From a checkpoint of a small mixture-of-experts model trained on Wikipedia.
Size: 16 layers, width 160, vocabulary 16384, 32.5M parameters.
Training: a variant of SOAP for the experts, 306M tokens.
Below are experts of layer 2 (counted from 0) of a mixture-of-experts language model. Rows are named router (the router's row for the expert), down (a neuron's output weights, with its number) and show model dimensions 0-159. Each number is 128 + 32 x the weight over its row's rms, rounded and kept within 0 to 255. Numbers have three digits each.
After each expert's rows: a language model's description of what the expert responds to. This comes from a sample of Wikipedia text that the model never trained on.

# expert 10
router:082161129145124193159096126087094105120154201148094144107126103064150114132138112101186174144099130106139166139097169132114139125114142121109153057165171090117132100141097072151165131152086113165121090124154141112163119094118123129114126104148131104104069114117155129077146120125170138187136109062114167144196139105116050095079117186081150147175160167110168157214105103093121101210097107163128074129147076093104163122166189139099127192128106108156102136127164124163149106114117105
down0:126107094061184170190152078146061143120186150169098112125063146098135090165121117175116144121157140139121101134068157100136126121110108169105136125109153113126137147095166175118120115061136155142128088122091081067157056210110142079124119167087169158118166107141139127134145110121131131135102159122123137108162142110141140146103121143158088146121042123195107125171142066155144137106162131107077150141098119166127125130219157158045134123112074122102139163158165153172152161139105078
What it handles: Digit chunks in years, dates, scores and table figures, such as 200 in 2009, 199 in 1990, decimals; also spelled-out six.

# expert 56
router:064124128127077178141104110108136147117141090122177125126121145063071104132114140140142131067105155140129068125149137131103180117118125183166179116115166100173097116138109164126176115202116124106148130184207119106086121133108118109117116150190124127128035108112123127026148102219086125149197110118165141159102131092140137058115124132147142172135055122128147122186181155156119121104125134100103086131115130083167111107081123138168122145102115160102084078099109114129172133106121116
down0:139059156121157129094125139164105118109205168145161107123139075061128087095101135151150155094156177192193100087124166199116085095126156126074149103119000154108104166130130119148103144072165147144103137121117114175185156138176086116137085113117136075118113149146114111122096150129135129149118139090130141129131118093151128225096178100157147127078160181140127205145131124151129122137125123135110169094200106133146139123121115128131147124145107127120131170078154129138159180105092122
What it handles: Raw byte fragments of Chinese, Japanese and accented letters, plus dashes, primes and mid-word pieces in foreign or technical words.

# expert 42
router:137164107124108085174130144111155166133121093105109115108115122106106097122099114096106133175168148126121148102087119135085098131170121131085103104107134106132145163044086089153178116185053075150148103145164048101127138136156097107095101195146096103112140174048074183130148093188118094106190126088152109154143149067134181126147136095170081148180140115104125181124151134124144083219120156098159132095141118121155145159172141109112091176130102152081165137132117129081131140113190147
down0:099126121145157154131111119109134103118089137214163110113172115146100082143136123134127172158109136110207198071142108096163131106153058152130134183148211073097091123116131092147100165147138123160133107098113133169101166148082162097113180110110114110137132090120167107117106120154134056106071108122095107130151158155109182070170181104147145142080118131115109127124172159122100120079186146120118175149089151090137087081127157140144083157088169080120112097124140077170137110200122056
What it handles: Line breaks ending list items and infobox field names such as Motto and Phylum, plus words like first, highest.

# expert 62
router:163135105178111125151143100081126151142181065079154131134068151065127106113102135166112144155145131124130176090146154139123156171137141144116099074089145127119142138148165043108102070111099097043199121218109126092128119151145147104133142149172123144080105136138054177144137113114108152146134105100146178163158121138154117108128104092097113138112098135130125151139133198110145108127128150089091066181039138078088143152133118129129073105193130081057187116123104138137094110113119151
down0:122147121162158064121060172195140137134121153173135121120118146109070151139113135142111129153164123098149112153111121129069083135184147092111167145139159142136089131112122206118153107080117110080099088050143133169115112096182091155134091106169078116134128120100176071112141156164178204117170106117130127150088117133109079130103116148117179156131141127094141141154108146116105078123090107195089127111139116096127036161129199186167193124149155127185116126136191091087122121100155115
What it handles: Determiners opening noun phrases after prepositions, such as the, a, an, his, its and possessive 's.

# expert 24
router:057136113141097158106128182111129093036161143153136092130103064142160094147077107121156184171154147124135078148098178151126101115138098147131159139108154114114089147087078127133224155172098132098114150184191129148107076095137124132148126130146113103085088160143132131132152104189143106104145074162105102135167128179139143111153123093126120135155118184089144192127197131123121111106139137129112105128134094148154081129139130114149150178139169102139129092070229131168113143057088179
down0:111142134165096068152132103189108152130187118122135102135137114149117145147091160175118130185135139154073087037166137169146153129136110083174118089069156140146144166134105104152178166093095175074060093165094154114174110074127169150171134165095098084164182117178192113168137117182061086133132133089147110095167109169154120099136105131093140148141070128080089127080177087095125149120158078120161090108118130142082150173127124113145164129120168120137121135106153147160133085089105120
What it handles: Head nouns naming organizations, categories or lists, such as School, League, Award, Party, list, category, units.

# expert 13
router:132156122166163152143123144094056203124147136104148086100178082089139162123123099135119140129120120106132094127124131134101133134166143134148128155088189110148133093115088148183160102119120110160120085110153135144118102089141038213099105167158084152065150169068068145090131144166204093072144141099149115111120189141111137026103082156109124128124164070113157114118116135159123090174142093183180150130133134166158092125127133114100146098109122132148146069172132056154125098145109115
down0:112127173165149134130145149082169132157126147103163089139151129112125183193175232131149118164106101173091189155147080097116155082131109119200120111139202105147099133114114125081089113072139118160057116112152152185096147155122105158146126114149148081049169149089111134066165157097156102149135132163116115085131132099142097065116089101145093074149135119155183101129141092134087137128125091106156171143094177174198120126139152143136166109122079089083151138168091129144145134145134154
What it handles: Plural and suffix pieces ending words (s, es, ers, ors, ation) and particles like up, out, over, through, as in "up to".

# expert 37
router:124107096105123111145095117131123190112123057148199146147101142052069140159147108096104099122122181129139112178141126064139139124131083149089118156187132085110109082134082107198163102210100122125173148167130055083178140129122094124086120139140117123163110083152114114152164123124130133130149123150089095139077113134142123104110073127083128171137126089130134177092148100050123104132123151105138074155083125097074083188133222144190113104129125078168128136093156123109096115140122142
down0:177123089167168126162082124133095114088150147164175114143133117054079149167117113125149058137137145108133048079139127083111096115130075114101121154109143095121155066145185102170103138155121156167186145135166082088141181146156154134120097146204103110148141136133115143164131141113081107183121171103100109126128105113146111144057083133117155164107179139131162148027132070113128144189105142127142116151095101125089031135148133132159118119208093131134154112106117134114148073147137118
What it handles: Vowel-ending word pieces inside foreign names and words, especially Chinese romanizations like iao, Hong, Yu, and pieces like ia, io, en.

# expert 20
router:127130108111161171141127121115149169122101162155148157148087152112091115098151098119113117075123157117116124093117104135075062126154124179153178089098151141150117103130121024180109095137117118074098092186108132155116095112132082170099114107160103112096091138126145114157141114187181147070117078132177160170142145015109106150129179142136201158183136098115152090133126124152150109162098101135118073164143092099100126104154109183076145124120120159130129125146209077073150116083162118
down0:074075106147097115168099184154093156090128130123117123065113116142108183106112134096167109105097169198204075124132132078150174165095125159090058163134089063164133124114105122115169122134123121137196130110149162092104135168116129126117144170154113160170111148099131127056168134181123073165124172094121111120150133169097064078166086117137113140141150082212131135112150156102147109102124118149181148133135076142141070134109159084171127084192113104092093110153104095157119124104150103
What it handles: Periods after initials and abbreviations (Gr., S.p.A.), year pieces like 201 or 199, and digits in dates, coordinates and scores.

# expert 1
router:108122116140142143120104132097106141120106180077094196108128165090103082074114091122152137137127135114125214087119089122098123171130102138154155092169122112138181128124155137156136137077146096172173079078150124121116157108107120123112108153149118095083153087086107165150149128152117105055153154122182157146147150121120131101094089128124109126125150130127240134095159135174144123188123118129134147132170103089119068176126189153112139181112130112070126130175111061138218118126234144
down0:149142181157121100060077162126070127128102131108113148149157117167120080168193141169153187101132103193109092120151154165123144081106121136182199127150067125183155083083142186108102172131136137100153135069127136117099143190095147086128153145162131132090183098124169180131074153175142209177115174146153107145144116139143191116113139083078137128139117098136162135120125132177119069135135148142161127160145138087093186095101095143157163147112164175081134148121124188111126127128098130
What it handles: Three-digit year prefixes like 193, 194, 199, plus "born" after was, month names, and words like out, up, first, New.

# expert 18
router:079123129182064188160101139103095123144081116124148132103130107168072065137071118122172115164074099129111152132105158103140157144111135126171148111097171112146115124143131004107108145202069094147182102192109119097150129092167128103167140162114145132145086119064097122118151091124101152095111106178134132150156184103148124160104165076137105137160141106086165104177172188129131109144107175151063101111137076141082083140153121112140082150151131149154137136077173108124106142157158144
down0:148153158117113142096128140117128161108176147092154161147109117178143124168148129133159126203110179143111124122065154223149084174129171168108128153086100091135169161142133174093103131174157146108163156167161159126099155153125045089161098098095124134133139108096124067113111110159104151159122132175143145111094136145151114221135165086158157109143170102089084173127195137147156158096102120130141165124156157093144144109134044100125129087088118186126182158120206132090122131176169132
What it handles: Quantifiers and modifiers opening a noun phrase, such as additional, other, new, three, Best, American, and percent signs.

# expert 16
router:121087089144099102128046126078108128113123116140166138097109086142149127138117102032160127120134159100083159135169130109096144141133145122107167115158115123114139126092127121136136084169107108081192123101141120117144175101141101161089062138142068135094109141098113133137151111155195165084155118183159131106098141038106093136090140093105181180168137149125123088125137103160148131134133146116108091075071132113130130157110119157104029114208183136142182095116217145090155086107144146
down0:163109145163122109075096151096154081122132148138116102130082108104124183154168150116156159131139148084122151140123163144131157151147096085183114062172123168187126114156089180179149143068102123130147047126133199094060063087105088095121102146135144138132127106176115100065122134112159116071170130050159156159157105078134121173055156117127121122148131138048191106110111106130104084137157136113125126141133102097103105139109164146156135111198038144156116148139130120154106156123112137
What it handles: Pipe separators between cells in wiki tables of tracks, filmographies and election results, plus semicolons, closing parentheses and percent signs.

# expert 54
router:091101117170071157150122122120108170126167164138147115114079174110053144124068087082118147086092137134098094169125127141123146112120112172147105121158130122187080115109138077123091124165088090068132105172139138101161175126135095146103138132140120148129061119128138139136192103081105120121168133121122120184149162061139138098109131076106137198173061060066127161094183171147105150124129184168128147132156074142084137097081090185128103105113135157102100140105175121093153059158164119
down0:113145135149120126109150138129089115149139181170186170175121140133133176084150183172103190141112114151097116106114113151105125165083109148174119111084145082145146159097156159130142093146163078097101159157140178095156144112118142141101133143119106170067109092086101124135134128115112169148124137180110086134125167124178083119097095117177172113137198144068130082123218140136133112123194125192124151143087067202141144089121105197077161150123135116195085144122110116104128209169129135
What it handles: United States, State, County, km and coordinate minutes like ′W, plus numbers in populations and times, and Political headings.

# expert 31
router:115156109129074122139110088076205118078129088066116190126119144102120079126034144130156109061180155106115117128106082102101155140163107138094170110088141122107100108078074099163106038094106100169178123176153127149142118094154113197085111096155133107090145127050109152110143119122121164100143109121116165145136158137086162081143139171168083173154132089097147115116154156113139070161112142116094152142117121132139109128119173182139131144186170115112107150151151154108199076140123106
down0:143173112151129132127121112115143140119101137072122161095075124156139119074116114169156115171138111119062112133140110109162086068146117132145085146149088126099114142138113145117062164110106189241114106166134161103105106159043216128097127146116078169102117122196133152121161111179129085157162154114108125092130165129094088092111125093095087140204113101089126052125140135125131059165077137133134168137130116147096111153087106133145104130127099111108157153216117161126078152092132126
What it handles: Mid-sentence conjunctions, prepositions and articles after commas, such as and, as, which, but, where, including, and the.

# expert 34
router:119085113124102115141115138119118108090063081022136131086130120152120137142094130134151123073157171117080110132176143061116078127125130143130181145065146065101180144140107112146102129075061109168196154142152138138134151142155117122151122126133134117073137111138077195137134133134092129107131096093118206137093149142117125139138139171099092196101136089105134106101120105139150119176116058127125154159146099132111142136115185094085101126120238178107167062157166152096110124082139109
down0:134126179092175139108157122090099208123163155153116114167082152189085153166140138097153159197155133116174131177123116086089133149125122081095172125094140079152136124157083088151133091138102114139116160122095156115145161172161104149115111180143139177095205115146089115124152146116104123154057149153142140132152123181094167065155132099108066143190079131109143085054133106133113070147125107137072138171121113173118120125130112164116138089178098094094120110164106066114074083159159095
What it handles: Commas and coordinating words joining list items or clauses, such as and, or, but, &, while, slashes.

# expert 33
router:113146120143112112123135093119127147140077146132106098107088095063117083124095156145116144080111119100128103175072135142141150227116071135158180163058109184115114114067137098110145157151076129106146062123138147092138164124122132144170087106122147101115070145101079166046121095111133106090144093146155141135143125096097076041069120173121168147146149169085129141140118111062134100164116165116102103151120123136077119110106159090091168121200120151142205101132123111101149169104124175
down0:155147141137132126124129094094107108128084093161142139139178091182115116077154178099080105124167111127073093166099115048125085137101174199081130129122175143137194111139202166115165162130107129152162137131091094124167105145136082110123178128128167071117160092149069112120126118121134189127102135136164144149150102120150164180135141141193161145154191151156159142111089105096100135115109115159157180139105082042183114098174123115159124140065181113179086138155154093146130152142126180
What it handles: Standalone spaces before numerals in tables, dates and ages, as in aged 93, Route 125, table cells like | 3 |.

# expert 50
router:129141104150215146163145194104085206086121118129103142114086076123109090123096161135218084116145147123123147126120114118091107140170111144105197145100156150101149202103075096105101128124117124072155073114124136134152176130133104121153103159120159094132085105082111169112176108108155100155120122157146184126110156124111130122068082116135168109107108101098153141092154110118186133132113163172114127101110109079127087150110123157175165138121151168123163151142191050137184031124088140
down0:040117136128118127105162147118168126101135128177171123154126192131145102085107165171142092190158158163109137140103175102143128171115156118088106129081125174173133149103138089114083167167147121131155102139139095128143090091101173095161122083255137137170083177132122113153135176183121095157158126115142122098145100073128147138132133135143160039109161121175130184163152111119141143157170151164187086103169116067169142114133165099111128133109076102113137130100155141090161143125078106
What it handles: Month names after in or on, ordinal suffixes like th and st, Year in climate tables, plus USA and year digits in tables.

# expert 47
router:149137104144158145129122121121150124113105111133115134146134106101035120116138117143130150081149137100123192117103161142066068146188126157123152116128112150152136129106102119152120061095122102123102065179129080150089103109142109197110110156146067151151099165076141133155142120151203152065120085115145183115107153082096083161111164170170125152133148084120151114105098163106233121104117104116129130122147101117098122085203103150138128154153113196122109118098208080083148122058174133
down0:199096099165150123050082121095155160139169084179159044125108148141106231161183143146122164124109134170118123105155185113089154144138073082136199096131105124185111114101126099150119142104144106057117116110092086139158139102096133128173147166154096105109086159132144137103132137158122151101172088185144135104061095136091134113120155045104124146113164137123171161163139096122096086131106124123088111170120138145129099126142056132213127154105113109119120126144151175116151112106114101
What it handles: Periods, commas, closing quotes and paragraph breaks ending sentences or headings, plus decimal points in batting averages like .318 and .000.

# expert 3
router:142136116110123148141125102107142120136192117068124159128069129133171076126109063100128097143099132110091103127145117141141081145196142125241180128074132180117119119151189143161125181127078118087144136115135123096169152096135081174166121102098109149209138158163147113135119124144118056072099123100121179103139119109070157121115125153146103106134087131152126171077121093157104098153128145111164113066092126159105065117105114082100090154123121065051084084078118148115160104151139107
down0:134130095113057091101132133084158085090108142117140119164135146160148115217136094163107082177078114112078081100117113087118115125058173152174097094130090188103161096154067091185129120152186109159175135149182136116133149122162125181149128138085153095123106123065130140123100078149099126076108105083169132165109129184140125152186112122114044135139085116124092110152151081087122091155136096123089150163171099109158090115089113126139114122137150155175127114146139201121092083120113170
What it handles: Prepositions and conjunctions linking a noun to its complement mid-phrase, such as role of, Academy of, test for, Titles by.

# expert 4
router:157166126114111132162124131092126188089049115126179082127154119161190154175123138146139104211223133118160128133160082138090117144138094124166160164033186171141133114132095168157178130119154090131134140170184098115126169152127109198143104178132081154149117101083140127118140107117186127160129161133143119105097167145103095068124087153112121140105111072089124106116187136142141077143126095086147117162140124149087101140092123120103190088148138098157166073140112072127122087138114155
down0:152128135144180133136127168172128128159202102142131157115123185127132173114110080119171137162127085171154155065155157171109096098120087123088162157162134123059148215086108097178083091107078162099164159085158165132159161149164164131136096179179141060155081105088092109120064136162130101143111122150208140163080106138191123132101106153112142144125134120062162117110151135161144081144126169100113182167133100088144108139105104122132129148168191108156117168121169142157147108135156138
What it handles: Inflectional and derivational word endings completing a multi-piece word, such as -s, -ing, -ed, -er, -ies, -ly, -ism.

# expert 48
router:172157116108186151146107124113188186118089095123173109133129098083081165116133088148101096099106162094131118158177139049135078121169033132155106152158122159130141119126094054120110117104115116138136157125122089119169207097137073128120112168190134122179120113154114151130141147128176143093152116153141107084142113097142135088115089150070116220174122160114158165122099098143190106121102091122082127165071140178112157120110157089164069118125132109113149144124199084160102082125131124
down0:115068140151127137077127171130140126158174119181173129114132111146132152160119180115111152096187104114116054148110166086129110091162098102114154128118189143159120144161127161121164113142054119108130179076122108129166131159174152087175146153152118103083145128124129112161079140149169143154128111143152092199134177152109125132107084116122152080129151172160083219104121109119125061152052122052169126098150154155112113107148106134137141140028123121158100123071170116111204131134135094
What it handles: Final suffix pieces completing names, Latin species epithets and plurals, such as magellanicus, kurilensis, Augustus, barrels.

# expert 61
router:118145114199123133131061133119157134115140184125150059073060122118057145070107090103136137103101140108127112092154107109138142162140087174140147146114125138108136128127087094110130135158118074068113137100083119130133191091124114114132117177155148065153108075114153155111157145059140155128154129119151108154120159091113183134077164122062101150132056145075142150063131110141159124128092193162108131118087109134121113164110130137094112160139105117070123144088242101126135056151170140
down0:152115177127133133113125116077115175123120141187133113145106122113060234142156171106147086134127128132145124106130155089127111115170095115170119150120137130167202072104124105116144105130156110125083145108191187115128111095185129169097079140165088135148137118063118116122158163151131091110081104144135135147113117140159147124102136145067046166150121151117077110156151131114154106130103132134191131168098065061151062143135154192158149061082161075157172126143105120086152084138184109
What it handles: Country and nationality names like Germany, French, United States, month names after day numbers, and digits finishing years or dates.

# expert 57
router:139165126160127173140073072100081156113181132125134147159145117123166088089108097144161109132124149118097107077103019129117062139135167113212194155129123121114114151159128154119140114165144118128149069096146107071169127081110100143170078072106132125182147118096119112162100097131131090160118159078116162055143134150105171128127105115139101090126126169149156194084111111182133149113142164193152057083115138175090111079089099134139132154149123054135095136148118103132172132113122099
down0:082082106100126124084109153175169109086087107130123106079051130179091141149119143155118204170157141138145160179156123101086169087131153172138100135105095118155155137107125116125139092103111125079131189163153125126039113128146114105111110119166117100065118160118169159125190170110155130070148140164163129169117097143141099103150125155095154232122120150119127114122102151138127090164111111127112139196180118106089086167209122129164170171091176174096153146127168109135121184114122101
What it handles: Prepositions starting adverbial phrases of time, place or source, often sentence-initial, such as From, In, Among, on 8 March, moved to.

# expert 41
router:115128140113156201135118165103087137114133093103194130066122085112100161133159131140103124090130110111117067156097108018120083129150152145117100085112187090168199113138139103115194124145138078133125119102130146083130132071110098092089115148149151101118144155099094173038140141158136161145150138132152153120167133158147128113112137178142116112202108181128113140162155119164109100132105048144156167186120089109123107151138155148101092134144124152038138117190095120103148153077089093
down0:159153101186124110140136043153121160126172178133106152145179111206155129160104130172182128125110107169136125084111155108102089167135082148159110121126127203175143180057141124115067107090130141069111115159064154151160119116178133108162135132074134139149151119129113142128093121089146151154119104111132096102124122122176098164143198097094076079135138177094157117109194130184117146133142082106140168125185155120193164139127110183155128115113173117098141143063121130157109173152186114
What it handles: Short inner or opening fragments of longer words like Un, Pl, ol, arr, as, v, mostly in scientific terms and foreign names.

# expert 43
router:131099138135109122175120130074102144134112104063112188125166082128100119116110135112107082115117111076110143131092060093111160100169126115129211093138089112115117103137112110166084083161074108125192115129127084096116135048143128107097142134144065176113106166044085164108139083097147155147148130133144134119179184147094152160086111109107080142121079137124214074198136150146172122125107100173049126139123097096137118091127111117105135089167134103105088153129129088087096091090140112
down0:147157172106087089130156103156179124188110110095153132115179163146063071173166180123127094085132117165106113182134121157152154127105158082166166146188101166094090161116078141114168105174101116100094108121105091147130155067162163142174116123079160119092159127097162125079146184155103106070132180075154136165114164076114114100129116200075115162153116121163155153140142157161151110175082158117157147113150130184087115125161158190132153147155101132140078123101104105176119147116181103
What it handles: Words starting sentences or clauses, such as The, In, He, Many, Some, All, plus section heading markers and opening quotes.

# expert 32
router:100117094180091165141117170108160175130143148089184106099145150121134127144028122120188105187094119133132152121113126082125156137138114156152155097119111118128102192127128115162140085118062102163173065192084114015206144106126152108116132080108155129090106082139154118070132091171144114120145119143145132154163132117140114150101164084091108135122151119095159116105135188138114108170105173147115151174147139164107092177189162166137135154132097163111168171076091109121152135107171172
down0:076085209139174150136132202124153144095100119158126169075081115116151123061153156097218168125116100154143166141102152104108117107151141142172125175132104141134128128079163076160129157103079149156088158131151140200087068104199142122113100189130147140148112186112155176170130149085114110133126091120124107119160137123078162134077092141122073122117107093112131103117094125171126143125154164153104137053123100103196109090124113090092118153116174111110150111168188117090126104100110075
What it handles: Adjectives, ordinals and numbers right after the or a possessive, such as first, largest, own, studio, National, three.

# expert 6
router:114132065161091176174106096075074159119102139080173122120181197123088111130025113156133148127092126114121150125144092095121131120130127138188128137103138082143125102102113060164114120138161082146134124157130129081145175166195117129122121118137152125105144102098107144124144060157118096055131121149112125139097187125131102111143159122157118120171165161095163050217132202131115106178128101128083149119109081177093087191118139151135091122122088155113124140126145118158066124136191123
down0:140100158103137110163079113091171112121115079162074107151107136101180111162097165104110070120139157054146098147143084077150071152169076121131085172144114150116151143154076141106143111156132122109124138127132158131168072156120108121165079143189118110159174106136083124107157143116132138151183172107190149141085152114155157126128111164141187120130099086109094107129107090128096029124078158108119102150181107112137162069155091011151109155110127148083141109144176172098141142161137109
What it handles: Descriptive words and derivational suffixes inside noun phrases, such as -based, local, more, known, -ated, -ly, -ical.

# expert 52
router:123181109149164116155117097123125164073160078125190143070113140069144120143110127127110136129115185110066184093100139126108102157141086134106216132100174136136146166074112048175222128122124146120130114189156113088084131088122120144148116099139103090170072097125138171132129110164109188142179109179136156145145150132136074113124098115096146185130124083113197164126178116183145123175094113115098141122120110089167123135172172121116140171134128170086161122127141146129092092137199132
down0:153146128140135150148167172123129071084151150145104118108144099092091149196144141122158133091110153117078192111089076139086180151154108141147095167146105097148123109121108128110155206159202173063145128105136069102165080136157108068156153135147192112139095083145129173170104165134119129117141115176107066102093102151101077160102139142149121107099127139127111167166077141161111142107149045060136126129145090092146148149110130139172131113086141150052143061120143182110157098133180148
What it handles: Line-initial list dashes, word-internal hyphens and en-dash ranges like All-Pro, 18–25, plus pipes and commas in tables.

# expert 40
router:070126126134100122134144086120116142124050137108142103113102098042118079124103159138128141041097141104117120156071143147142142198117073143199167169072120178105114129078119078114133150181099141104135049130133152107110155138123124145159083104124140115107042148137076160052126092114117134130147077145178133121147126104112093050074137167113150163153156185099124135148130127069132113148100135103115092128110117149088116099094131094084167133185124140132191084131110112107111155120137176
down0:119077242144172155105086111203154130121122160120113121142120101125125130131133137141104136172087153130104146137094163103134083081127100123109126146125132142145172189114081213090077145136191141168138128095146160049155139183110138134099154098137110147104118130091113192106047142153155152154133177129122174124164114103104129122178119159102119101097118173087122222055091149116131178118129131096144134150116129172120098099114153163108105109147101169155095155161115171065173125101114119
What it handles: Standalone space tokens in tables, lists and prose, just before a number, amount or sign, such as an 80%, | 37%.

# expert 17
router:124095091146095101143039112083128126121112115160167110105080085136128124136117091045140124118128152095083123143184140130085132129134137124105181117181099149118122138059127126146134079166094107094202117128158128117138187114148099152078050134129076139104095159095118126144153113152174163082149124170154130109101145042092092132090153100125181190167116121135126096129140113185145140137139138134084093063079146105141133153107130145125052126183187135137169090130187153090159088121159158
down0:158179129128186170093117158114157104106140138165148125128197163073100143135202073066191138103167152110137133111132122095099194099143157116166137124158086103066099140113095084126129143116109130136130101086108128118095087172119159171164086077109069177166106137141167152130076116198145087131092180107099147090148141185143116121085112092115102126144138165201141122103128113143189145138159149168147179082123091119084135110186176127152131105167103137135151132189116097086139139119184111
What it handles: Pipes, semicolons and commas right after numbers, dates or names in poll, sports and results tables, e.g. October 8–14 |, 20–25 |.

# expert 30
router:087140143157165136138086107120114117096147103064087116107140084075027130131124133055150103116160172107109155169114110132081170124133108166221147104147078119125179196097124131193128075152121138046117059178153080113083112137136103115142132105158108151155086104099123132099133111159147158138153121097173149129085156125091160123093145134117085161134114138117122102170170208125173116107126131114113141115144123116154126119122176166159122085140216089088153121147143103146123095069164112
down0:137149135142144183157105126085153136125150143128139117168108141101097137167110130071126157145104086092087141095165083165093107157166152199123144092151146096101122150102100148115161157129094130114123193171151116121092115129141053128172112151121129148132095093171126169100170103138123117095161125130175103137174149170094170080119105109082194149117164092130154149170198083110122062146116066196093035159127102127180064108200137133073125148154191136148132128174127115160099169130125139
What it handles: Opening quotation marks, opening parentheses and paragraph breaks or heading markers that start a new segment of text.

# expert 59
router:121175117137097111144106144122106120129093101152127185118138192097164159156067144086097095061177142101119174110098154069102091137220127153109106116151148214130135192123146140130139093112133127172105117133099114133127157126158119108113119141165034125171137099149095159096152137149133177203130114107141149191095145147095129109118164154101176119105137156128200122136137140159144144136093118121156021093127138105095122085097180146152054154135147089165170136178107130169121144136130165
down0:111131127064165105168131118117107087175129163135151134075132116140135142104124116118100139086141125141126112113162108118108112080197178095095096089122179134130095142114070194097143133125120158137203183125108112124170140159126132129118129086091145170122138154146121125184102133082130117191112127095126078187115079103111197138126101155106125096127113123197171107144146124190128178113106133145170138071119174122108164063193126094199073170202148140092138108099122123150035129091129154
What it handles: Auxiliary and main verbs right after a subject, such as was, is, were, had, will, may, plus infinitive to.

# expert 29
router:117205112160079117130107132129086255093145122140149155134098159146083081079105123059208128149096149124137104138140138085123135146101106132182192169137108111123106118099118101135118121161009097049146134123096132129126111099114063102170137154138127109114143135158162131080177140110133127124136076161126086146144144145170150135114101119129149165141080124140123095106148115120136125141101124122084102125157091107077135164153155162139129076135172167152156174139168135128132108113185196
down0:090142114139157145069139086141094125142155119158092149197161142194151118082121103156153153111115173110165113084096142124166121147136112118152109131131059129093142140124116155124112153115164124141064080140149086153086130078051155144175141160109131132106081132127151040102127062160115168122179161173148165174173153151190162106094116172164171107126120083132175157118075091142094127209111109119092173113189141152164169109150129156112176136114154139126105145054113160112137134102130181
What it handles: Capitalized words in institution and place names, such as United, University, New, State, South, National, Town, Washington.

# expert 60
router:079066107129145107163132138133172144135146156102156077113110106124139149054099158124140143113166124109122186087091113077103119172202160127106160049133153163176156135130085129153164057087128091118136084084120046113146118158120132140048123127155147128120120157090085180099141084100148168164157124117176135146153120113074122180109147127067105115166099133113156158123142158164147115121083131141164115181150100086142121153131151149111153145129141206081177185124117053070125154136120109
down0:186147063129145142124163129109158128133095164119184141167192092110075125151111145123095113130149128148145102115117138180075101085178158143085133122133160108153155056067107081119140118163147177097107137080095076110113107156119120127071123069079083163096168146148122168146117178134077112191124099083177138128161104128167076140097140113116148165169106129140089126161175138090163113137186137152125103143158121087127164129147145079118103178177159062119074119088172061142151086157124091
What it handles: Subject pronouns and common narrative words in prose, such as he, it, she, first, also, not, preparing.

# expert 23
router:067091090152155122146138124091157123133124123096185121100149117117145082061074094110097083121161131111116047109168099146115164121128116190151112145106121169156186143094111050114114133101137139131133135125209081104147142167170104206104074140154102073129107158084129145096140148161182170119163085139135121178099124137137111115157175112135130128156121127065127125178149186170119151111122081161153083178164110137140084152146103110112174159166190178132167122116182100158139120099103186
down0:079125194100152155142172142020074142178126107098117143107125089117113158142143113115164112117094088110060119169083097128126111107122099128113130158091210106112103132203142170140149141167111135175120168138171147158127158111124127137124132117141115086106206157094118117124111107167098193113125179125125144089110133124117189170182120114124113115125130091122177151146167165103123137081074167132125109087052120121135070136112176108177183096153136163123167150111126192106046140143123110
What it handles: Common nouns and verbs of action or function after articles or verbs, such as access, information, use, support, development, role, reported, help.

# expert 5
router:138141088158110112155076122097108143128100116150131097109084112153143140132108103083172096098140152106137102146179131114085144127124110149084143062157087163134131138083157157126130045193084104082216168091162106120105193089134099174058085125136083120099055181125128120127146119154171128114154125195216128095123136074086102137102137099141171197127091115133139107131156130150170138137136156122147077101041145115126139147124133147107062126150137159142142092137180125129133062123146112
down0:093125167169191115155128113129184093106066045168092132187110145123149101157093117095102113130147108163083074143134162148074134136172143155131140130136116157091109140094079185130173134158102104121051120144192100125123114112146147088133169131132156132082181097149170058074102140148089194147129125149138116170168117133089160122115148178116147140145146164110184166144138151131136159101152151142088114104149153066144062125157075168211188135095140145095112175122148121155136163162145139
What it handles: Pipe separators between table cells and colons or semicolons after names and numbers, as in rosters, results and lists (| Connor, Fair Grove:).

# expert 58
router:156144090165106117141089085143181110123149097118209164113172106000146111139097172103123051071135147124093133150128144110126107123137153130131200120121131133118090129128162085165125116119113159162128128188094106110083183116111121145144082119135079155176123073070105127093152105123095135179123066102115087134191170123098076090110151108145141145132088110105197137116141148118135168117104143153132035090150132113156146100083163122162058149138186117115135134111109124141099130122156149
down0:125119139098095110158155119086169098139066170157162087106127115139178174137106067139093118159163138109131110140123183174162098159108104111113153107152123119120112158079058135068082112182140145124120127116094113135131159091067119145167159118086126128113119149126124108134149040064157080102153146110180107129125153123149099052076133125122120180139127154124150120132146187190122078153105155108140142159061079162128149133112067130142174148121095085113031121191122102183087134169139099
What it handles: Prepositions and auxiliaries after a subject or verb, such as to, by, as, was, at, plus spaced dashes in song and title listings.

# expert 45
router:072118127094135159122113111128097146127098146118119181079139140089122095096090151098197188094096151095054139077145129115112141117169136167162183045139131116130183114150167045159113135195181137120124139165172141124163132132121128110063107153133114095132107114147124104143133110154122173120180125079130181119186122091150138128085162152181134163215149148129139071175081181111110131156106091137097154174124092119110123101125162113113112155159141151060085115118158146129182072103118097
down0:140139133121139200037160163115196130135174143107087107149191137154169127168103123106136081123105117135156118086146158197144171060114097095115156099152141094148144120108115168140156127165167121146107169139148136140120195164101105117133104100121121164163129152181116125121096110059134079111159144106156152121123137137057183123171133174171116154142134107170124145112158224068157160158105087148103170144144169132113123127104098125089107155112131117104050141141062163198133145156158169
What it handles: Leading digit groups of years and numbers, such as 200, 201, 199 and ISBN 978, plus www and other number-like prefixes.

# expert 38
router:054107130157123163149089096098172120105131065141136070136139110065084101119137149070137115046105179135096087162174169105070134109125122157188124165153120096144078132093090126131167098188090141077094084146200138124083097129095089105104133116176128158069049133103104153105129139185127129154168137156124117146111139101131143123073120179150136190164082133131150140223153149183139132122118104118098123121113124115155086093099099141160160137111118165120111054113120118145133144120142119
down0:107155096123114159126151106167102164120116075110145135125120188104025066160112159115163090131105147123090069127131146114084156120126222105148175120102159174133092095158144155131169082115142123159144151160174115092103137113128115125118087095066075122117085063117131191134058134122122145117184143164155079086148134141073142135115120143090121149161076097202109130145081090103151111170157090127162135107136194147151159139165156165125089131121060092142133126160098097150104180127123107
What it handles: LaTeX pieces like _{ and }{ in formulas, plus parentheses, plus signs, slashes and odd fragments in tables, chemistry and CJK text.